Weights of a small mixture-of-experts language model, trained from scratch on English Wikipedia.
Size: 9 layers, width 128, vocabulary 4096, 6.24M parameters.
Experts: 32 experts in each of 9 layers, a shared expert of 128 neurons.
Training: a variant of Muon for the experts, 5437 steps.
Below are experts of layer 2 (counted from 0) of a mixture-of-experts language model. Rows are named router (the router's row for the expert), up (a neuron's input weights, with its number) and show model dimensions 0-127. Each number is 128 + 24 x the weight over its row's rms, rounded and kept within 0 to 255. Numbers have three digits each.
After each expert's rows: a language model's description of what the expert responds to. This comes from a sample of Wikipedia text that the model never trained on.

# expert 16
router:101100140147082111140155160096144151098115161097146133136141132123119148106171092155124073135147105109163159139110139145132111133162112149161171110116115126131116097165131089164170130111145161110125111125158125103120172097105128114105122121144090098137091107118145119128118102104126189163164099132122136168144157128125099119124146156106074185153106161117142117145121140135118113138110
up0:099130132108124112137123119126138124119137100108092114102173168179146088092099099107118127125126146145148162112143130128139129139132117126160126105114082179170132165130111127074120153138157098113177144167121074135103138162110113129123153143106131138115094120168153112147113119125119147151085128169144118097141175121109103081134126128142158131179138136123097110080146086108136108150143
up1:164120115148089123094165118104137124162134122139156142150114129112144123130117134092153126114127136117121098144154132105155135147126087144102141121112116139123137141163089132099135132129098175075122151180127136126125150136173106113106119111157127142087115089144188151129116114172083114104148122114122159101109095155060148144140157133121115134141126143130143208111144122151083095118146
What it handles: Commas, and, that, who, which, and auxiliaries like was, is, has that link or open clauses in narrative sentences.

# expert 23
router:117106129072162125130128136111156153086115112096151151136168110094177106119125134140134138059136140109149113116137157147129110141095144095144135086176139146171178133117105138118137111103139131176110074138125112128144143102096140114148106136102130108144120157106129095161126165128144152136087121162111127082111151097138130142097117132171088127100138151118153106136102147153169135115136
up0:119154113102116129128128119147110131108148118148108097134150122130132146108119107108131143101131135089128096111126110128088122153129147148091138171128116113088159134162156132106148120145133125105156116111090183156094144133093133178168101085148081180140129102147147150110137138149151094127163113115137089166140150132130056122126140132113144145140175137164086173138153118155092098124108
up1:064141148122139113102151082107095132139180104187073117136073152108111174139122109146133150141158124157122100141102118158138160116116092135126098162080116109107150144120148126156113151160108104116175135149096144132116105110132111136142093137163122132127149130144125112180132130105119085129124153108167155118149151104129090124115135127130120148142156136131117161079150104123140129126096
What it handles: Digits in years and times, plus first pieces of names and words in tables and prose, such as 2-006, 6:14, Sam-uel, Lou-d.

# expert 24
router:120130123160119147165122083115117126123090121127143150088106144118120141155103142136131091130101122109158168127169081101150160128170132087134161114102133166132121109094126093171155123133145117143112108131171099062123134131171128136146106130133092133102084142129143118143105107147158115157151100131158149125131180123155142150090186159105109128180132114119144111097129129131120140105104
up0:157169114149107102131118109142126108152134119161076147126165126133121132145104180152080148137111087111166095107127106105082121125117154179094151119164075107110127120135139140112121118101167132108120148079108117126122112129160130143074140106126149138132140127133140164104137152107101118141157120124108128148134183124148186130159163088139099141134152108187145120098132120117118112121129
up1:103124125129121104134130135141094111114140124160131115132159146153150113132142118128136123129143148135124152128149108112126103139145121083145153170115107084192095144133099141099081151148115091150151118130109130075125152152088116108112174149131157139099171153120137095103141113112137080110143162155161143165134114132146102103084123159077133159149065120115115156125143132112143093127181
What it handles: Determiners like the, The, a, an, his, their, often fused with prepositions ("of the", "to the"), sentence-initial after a period.

# expert 18
router:118104128071163126129128135112156152086113112097150150136168108093177105118124133138134138061137137106147114115135157148129109140095144094145133086175138145171178134117106137118138111101140132175109074139126112127145144102094140113146104137103128107143119157105129095160126166126140152135085120162109127082110151099137129142097117133169088126100139152116153105134102145152169134114135
up0:125195104155120130131148090115115101133137132143102084133092139123126177146129047156142107133133106131114166151103144106136156136123127142114101156125135143059117110134162127169135114122141111112096140123096153139132145117122110166143108143141141165123107146129137153095131147096155117130126154112145145109165145124147088126179153119125099118162156146145107127068165113090158119115110
up1:141141082142120093115128117141082117139159135112113142154141123175070126126163111106088070089120106146097110147139093113186123143142116119131123145149160138175095151136145088103123138141095132084121129142134168164117127128130114178127091120122135130141126137142148119139151121136084123105143112077103159139114155139148109118139142131141130137092151132132112168082175170160139138122110
What it handles: Digits and word pieces inside table cells and names, such as 1(994), 2(019), 17, -al- in Žalgiris, -in- in Terminated.

# expert 31
router:156107151114124104117149141090112121141113119125151174127174160132107119150142149117132107123090092114128164127143075147085130132138121086110123145103088107128120123101118168167154106135113132162074141105166075108142091138166132122123153130111164173146143121127167129111143131152095169155157149118089120122120142137118137111139130106087125129110147131122132074132080098113155126096168
up0:108153149141115133109111098132104136139103141112098110142151143138099107093164096143148122146126111104112126137141157150129118091089125147143141136117153097102088154160132137156106138102158116139150077154079118102115092094106152147184113148130130142080116142165134154164107174108153174109132180130179116109120160095124147135120133120140113135104185115106080139132126117110153133102141
up1:146150116169153073124117152156135112120158140124146105100133161139109121078093128120122113092157150138162141117146092155142132114138127109140126126118077104098096126150121095147170167106133092156131150097123152116163101136160100142160110129170176173101127103142140174111132130118074162143137170133127120141134162107159121112126162116118178141119106120099129117094128118109095121129096
What it handles: Prepositions like in, on, at, for, of, under after verbs or nouns, introducing places, times or people.

# expert 9
router:118131133118153124122121126135164123130133117116152091101135123121153104089147153168151116128132137111187109130142161108150095110107113112140085165147175141149123112135088088186129075077147135127130071113125124120123122134107137145135138104143137104164141169132151153116098147161164147104116108133142155126099185060100135101128146106148132160124114148138143097149112137133153154089139
up0:107114104182118143136177119094134112158105142096084121150141121116119139127128149157094136117136095155142131126106127114152127098143140142103120148098144092138094119126153130113134137089124104148191109147140124146118113138096162128135130106153096129109144154144099105117138151152141073107106111145145136174100168095098101151162177172086141143135153100197116139120117094124131149102110
up1:107147149113097161117107104139166145150094168148120113156138150100127131091103149080113137130140142133076095132126106058126105092114103122148120115101136100121077105150144087135162115140116120108138162147131146135173135136151110152116163123154127128132112133198158144125166168122166106135164116117149137126124092126112108106133133145120163132132125151161111124156170123125128128073092
What it handles: Pipe separators between numeric cells in sports and statistics tables, such as " | " after a number, plus ") | " and "% | ".

# expert 0
router:126165142105117158135136117101128113150149090136151085120142144090113100100129124079170145139135080116140085092148084149113171163101126124123133161107141149147085163138085111117157136135183165127132139096090078126152096133150158113130171110150138098140150104125111107138161118142112131155105131155096131148136120144156135122115140141114146134126117102159164079158115132151136135141165
up0:132163082140134146115136132075146126109157092138147153132126150144137108126087117120148051157116119114113101109113112152158140142140112119103102161131121140139114184113142137134161131150126160144157146112126101137081095116109138162138156098113130136121141166152138106155136117155182137125143120081123108162104153170104102082126158169093112085121156134105114133114157093100120142112142
up1:128132162165139174100134143100100146127068097105092137154122119148122116129125091087134096107144104128143117082105131078163186096120160148131127104134132131152095117135106140185122161112129144145107128171113140125117110110169160166140122102103153163136149129161131145106134130134140106122145144109154129109123107123150116130121134117092091101091141093105128157120174190150129144114117
What it handles: Spaces, commas, dashes, colons and open brackets before numbers, mostly in birth dates, table rows and lists, such as "April 23, 1810".